Below are experts of layer 5 (counted from 0) of a mixture-of-experts language model. Rows are named router (the router's row for the expert), up (a neuron's input weights, with its number), down (a neuron's output weights, with its number) and show model dimensions 0-191. Each number is 128 + 24 x the weight over its row's rms, rounded and kept within 0 to 255.
After each expert's rows: a language model's description of what the expert responds to. This comes from a sample of Wikipedia text that the model never trained on.

# expert 22
router [138 111 104 124 163 150 136 142 130 119 140 116 137 121  82 127 140 117 112 140 137 127 120 132 117 146 142 122 127 140 117  76 168 100 114 119 129 185 153 116 177 125 119  83 183 122 156 122 128 115 195 103  94 142 138  99 155 147 156 159 111 124  95 113 158 164 127 147 132 102 123 114 113 144 154 165 162 155  84 125 135 106  90 123 149 127 152 127 134 101 120 133 182 109 111 115 146 149 110 126 133  87 150 138  91 109 111 137 124 120 101 161 132 164 131 136 114 146 119 115 100 148 138 129  88 146 101 134 159 144 124 125  99 114 111 133 113 173 127 149 151 204 118 121 120 158 135 119 153  92 125 150 121 132 104  89  73 105 112 121 101 146 117 178 103 108 177 116 104 102 120 138 126  90  93 128 111 107 167 102 138 134 137  83  90 137 129 107 136 142  83 143]
up2 [156 136 144 109 134 191 100  85 166 116 131  92  98 117 140 162 117 118 130 150 127 139 149 145 124 103 112 106 131 124 161 101 102 125 111 127 121 101 106 126 120 149 150 109 107 123 156 119 126 108 168 112 111 106 124 139 146 159 120 148 135 109 104  97 127 118 118 114 137 147 130 144 120 116 123 118  96 133 119 130  91 116 139  68 120  66 164 105 104 152 137 158 138 154 119 110 112 123  93 101 166 156 128 127 137 113 113  79  93 130 159  87 113 128  94 119 103 141 133 131 140 117 124  94 154 180 134 131 181 147 146 143  86 116 125 125 131 167 134 137 153 141  76 118  95 133 152 136 164 101 136 122 124 123 157 119  90 159 108 106 131 117  79 130 136 105  97 100 126  63  94 157 113 182  79 104 136 129 158 107 123 149 139 122 126 122 172 116  89 139  68 126]
down2 [139 124 125 115 131  76 154 120 133 132 115 179 121 113 155 163 113 133 129 149  82 137 119 114 172 146 144 167 117 142 118 153 101 154 125 118 195 176 132 190 116 102 139 164 178 109 124  89 120 133 142  90 134 173 119 145 124 107 146 145 151 167 166 113 133 107 122 145 123 135 134 131 106 142 122 117 143 127 164 111 139 134  90 109 134 166 122 115 127 131 100 145  83  93 157 126 111 153 137 176 151 124 149  76 123 113 115 145 131  88  99 135 144 135 116 119 131 117 110 125 172 133 122 123 105 143 101 159 113 142 124  98 118 131 121 136 124 101 157  93 101 131 135 173 156 116 113 104 128 104 162 155 128 154 127 125 189  91  88 151 129 115 143 123  99 125 134 176 130 133 102 112  94 116 167 168 122  87 117 137 127 153 144  90 128 107 120 100 160 108 163 156]
Bare space tokens

# expert 24
router [120 149 127 154 104 152 133 129 156 119 128 120 108 105  86 119 174  61  80 128 118  93  87 141 137 124 150  99 119 151 141  99 162 118 115 103 135 142 145  61 146 135 178 112 126 110 176 133 117 119 149 128 142 118  84 101 130 116 113 131 141 121 108 133 149 106 152 113 149 130  81 118 139 134 140  99 124 128  99 101 116 129 100 125 132 123 105  88 162 107 120 172 140 108 121 113 113  92 107 123 151 162 176 139 137 100 100 150 119 140 104 107 105 104  99 164 141 151 118 174  75 112 197  89  92 130 127 140 118 131 100  91 122 141 139 117  92 154 124 173 131 143 137 119 133 130 133 127 115 118  98 171 123 122 114  77 105 111 102  88 121 155 119 125  83 130 127 141 134 125 117 148  93 115 129 106  96 126 136  99 108 110 113 136 131 107  94 124 149 141  65 121]
up2 [158 124 149 151  95 137 143 138 152 135 143 141 115 145 101 108  72  93 108 153 128 201 136 100 169 139 136 111 140 152 169 139 135 147 145 113 156 199 164 127 169 145 151 144 122 120 137 117 129 126 165  97 120 156 140 107 102 105  97 122 105 164 131 110  86  68 153 136 128 117 101 118 138 138 125 108 142 138 106 123 153 135  88 113 175 126 153 120 187 117 152 125 121  75 134 158 121 128 103 137 125 156 129 113 141 105 136 164 101 167 117 110 141 116 112 155 122 116 110 139  62  97 155 122 144 128 118 154  95 150 137  77 151 132 108 145  86 163 110 137 121 149 103 126 105 127 111  92 135 140 109 145 101 146 105  84 144 152 108 112 138 116  97 128  97 129 128 159 169 108 120 143 150 108 140 157  88 149 142  82 124 122 104 143 120 142 143 122 131 110 114 135]
down2 [138 111 107 125 147 123 128 122 105 151 152 126 137 140 132 135 123 145 121 122 143  97 125 120 100 112 106 137 100 108 115 159 126 105 139 119  97  94 113 157 100 128 106  87 146 133 112 161 112 133 114 147 119 134 156 172 150 121 169 152 137 117 102 145 159 178  97 156 116 154 144 104 145 127 130 138 140 103 149 142  86 121 148 135 112 140 123 127  62 119 102 118 154 137  92 101 176 169 124 116 101 142 153  83 106 128  95  81 130  95 156 139 139 145 182 120 122 164 147  85 173 143 103 123 129  98 128 105 126 100 128 200 101 142 108 126 152 123 148 100 150 159 199 130 136 130 199 141 126 128 155 149 164 138 152 186 142 126 120 118 153 137 138 134 181 113 143 127 121 141 117 163 164 167 115 122 143 118 129 170 131 132 147 105 120 140 124 110 101 153 143 115]
Surname beginnings

# expert 28
router [ 91 145 100 168  87 124 143 126 157 101 135 128 169  97 122 138 204  89  76 161 117 141 111  80 126  80 172 150 138 164 132 114 141 113 134 132 115 171 136 119 141 136 154 165 123 111 124 113 118 122 123  77  99  94 111  68 141 151 160 140 142 120 122 143 140 109 112 125 143 129  92 105 117  91 117 104 121 132 127 126 138 110 100 134 124 151 150 159 163 100  95 159 134 102 154 140 102 155 143 162 137 127 124 162 114 116 127 162 142 135  90 103 114 148 139 160 120 155  93 126 123 196 147 135  81 117 172 148 156 139  83 110 137 165 148 120  98 132 137 141 100 123 136  96 140 146 136 122 108  77 116 152  96 124 143 116 115 104 137 113 118 164 111 132  98 139 176 129  93 133 138 136 104 111 130 130 124 135 161 122 101  97  93 113 125 135 131  94 106 140 115 125]
up2 [126 138 145 123 135 127 126 101 132 133 151 120 112  85 127 117 157 113  91 148 111 106  64  88 155  79 125 126 156 139 163 146 149 104 161 190 149 152 116 157 144 146 125 126 110 107  95 116 106 131  51 128 133 157 105 144 115 110 146 122 152 113  85 163  49 131 113 106 112 112 127 126  75  98 143  94 145 156 127 150 121 107 136 116 138  95 118 167 166 135 137 152 150 100 130 142 135 138 139 115 165 119 148 146  96 141 154 138 116 142 104 128 167 112 143 157 131 135  93 113 125 144 159 136 117 104 138 166 163 140  84  90 145 127 120 126 108 148 122 114 171 136 122 130 146 115 122 172 131 119 102 122 103 127 139  99 162  90 147 135 129 121 138 119  94 126 143 130 178 105 167  93 147 115 141 131 105 114 100 137 124 116  99 129 124 128 133  99  83 181 129  96]
down2 [150 119 144 101 136 104 110 114 120  95 148 105 138 114 122  83 112 137 102 154 104 141  79 115 112 137 152 139 141 121 132 136 125 138  92 100 121 122 130 146 116 102 119 135 132 114  97 126  91 111 119 147 149 217 130 129 131 152 174 111 152 109  75 126 144 158  92 140 124 155 201 161 117 101 131 186 116 130 118 103 155 113 146 104 101 153 116 122 145 148 113  92 149 137  97 139 140 150  96 142 134 122 102 126 108 125 149  57  85 125 142 147 146 140 115  87 121 145 176 132 132 146 123  94 170 116 138  84 124 127  97  75 102 101 142 164 145 124 139 131 171 125 124 137 120 117 148 116 163 129 139 127 179 123 186 159 121 155 140 110 149 169 121 127 134 143 132 111  94 105 102 169 106 139 117 150 152 113 134 103 110 106 119 127 120 148 126 139 134 151 160 133]
Proper name starts

# expert 2
router [136 126 119 128 131 102 124 152 178 106  95  92 141 103 129 103 171  79 119 166 135  92  92 115  97 116 136 145  97 152  87 124 153 133 106 138 126 144 109 122 168 126  86 165 135 122 109 139 118 166 146 157 111 114  93 114 102 137 165  87 116 154  89 133 117  88 106 126 193  79 111  91 139 125 122 165 114 136 106 114 113 131  64 116 134 130  96 105 156  87 123 144 145 134 142 139 107 132 120 123 125 100 146 149  86 116 104 114  74 104 119 113  86 125 134 121 123 133 108  93 120 119 127 127 107 128 172 114 140 148 116 125 131 164 119 108 127 133 113 151 118 169 165 114 154 145 176 134 178 156 117 169  97 139 121 131 125 125  65 102 140 150 120 159 152 130 125 132  84 140 105 131 116 118 141 119 114 108 127 115 139 147  96  93 119 155 103 154  98 160 113 128]
up3 [182 149 162 157 150 129 133  92 113 101 152 133 120 151  97 128 106 123 146 113 172 179 109 128 107 110 131 132 156 144 119 129 143 183 132 119 145 138 144 154 104  90 120 191 132  73 133 123 151 108 143 114 172 133 137 136 127 119  89 124  75  99 120 148 164 140 141 130 145 144 127 129 133 137  80 128 179 136 118 148 158 110 107 176 121 155 136 140 147 130  98 130 138 142 164 127 141 133 153 115 129 114 172 139 170 108 131  90 146 125 161 143 115 124 130 141 106 152 135 115 122 155  97 132  99 120 128 119 130 121 139 102 142 132 131  90 140  65 126 153 109 140 103 115 133 149 130 159 136 102 141 120 136  75  97 157 118 118 115 104 139 134 121 150 143 141 145 127 128 152 119 152 163 151 137  56 140 172 144 150 145 138 197  86 158  95 166 120 140 154 101 147]
down3 [181 136 112 143 130 138 137 146 162 132  98 119  67 131 141 132  83 160 152 145 114 126 113 125  88 120 104 142  98 146 115  57 154 142 135  83 105 149 134 115 109 135 139 123 114 156 139 131 127 154 139 143 143 137 141 111 127 155 142 133 110 128 132 168 133 128 114 107 134 148 133 149  85 136 131 110 121 117 124 142 131 143 100 156 188  98  48 169  80  94  95 123 121 134 127 146 120 155 165 150 150 143 148 108 148 137 109 137 153 135  78 118 109  88 137  99 107 142 139 147 136 127 109 152  95 126 142 128 100 139 105 146 159 143 144 134 106 136 142 129 133 179 150 115 129 121 150 131 109 139 135 122 179 136 103 123 128 134 134  75  92 122 138 144 109 133  98 123 120 164 120 154 121 123  88 112  90 146  77 122 124 100 190 153 142  77 147  72 133 111 103 123]
Line breaks and headings

# expert 1
router [100 158  97 127 122 100 111 145 150  87 117 109 163  97 128 163 136 130  96 163  90  96  85 117 115  88 140 149 174 153 118 115 136 108 114 126 140 125 110 119 178 148 145 111 129 134 112 104 105 127 174  84 112 140 139 103 136 146 158 112 137 127  78 151 161 132 108 138 163 166 146  56 125 105 140 137 141 127 134 131 156 140 151 102  82 159 166 130 132 131 128 141 170 103 113 138 117 160  86 103 118 154 122 123  99 134 114 135 143  82 115 139  97 112 134 139 151 186 153 161 125 134 147 110 111  90 131 122 140 132 121 143 104 101 101 147 135 107 167 119  84 125 136 101 132 128 163 115 148 135 101 173 125 124 179 101 104 123  97  89 136 155 141 128 106 168 154 124 154 135 123 146 107 138 128 116 119 113 116 113  83 146 100 124 160 102 110 121 137 138  62 128]
up2 [135 110 114 137 115 162 123 132 138 142 159 128  89  38 134 165 134 113 118 108 119 159 120 134 151 114 120 145 120  93  99 103 163 126 131 104 132  71  98 105 120 105 155 154 179 132 123 106 118 107 115  97 142 172 103 117 129 157 141 127 153  99 120 107 163 148 110 118 145 162 141 112 126 133 132 124 134 139 141 118 155 126 137 140 142 135 152 161 133 165 166 113 116 101 130 124 118  99 123 132 118 142 133 130  30 149 135 115 138 104 117 131 123 150 130 152 140 116 175 150 176 151 126 136 137 130 148 112 181 126  91 146 134 152 109 123 108 140 154 175 125 128 107 125 122  93 142  96 117 108  78 126 120 101 142 109 152  89  91 149 160 147 137 160 117 118 142 152 158 150 118 109 102  93 152 187 136 149  91 116 115  98 137 133 154 146 170 120 151 113 108  85]
down2 [131 161 139 105 105 109  99 131 152 190 124 113 123  89 140 155  67 175 132 122 136 148 171 148 128 102 135 156  88 121 107 130 137 122 111 142 108 114 123 124 122 166 151 143  85 109 110 142 135 182 140  91 167 112 107 134 111 142 123 151 193 145  93 145 131 129 134 130 119 112 144 131 132 148 140 111  85 113 137 113 132 139 130 130 128 134 108  72 140 132 188 119 127 140 170 121 104 119 124 101  99 124 113 154 107  95 117 110 134 125 137 112 125 151 105 140 191 162 133 144 116 136 170 173  98 142 152 117 110 129 102 135  92 102 122  75 137 124 130 106 121 115 122 114 122 113 116 121 176 127  91 157 164 154  87 134 111 112 112 137 130 167 111 111  92 127 107 142  95 166 128 127 135 162 121 104 116 113 169 138 117 134 103 112 127 133 166  77 100 160  76 135]
Infobox fields and coordinates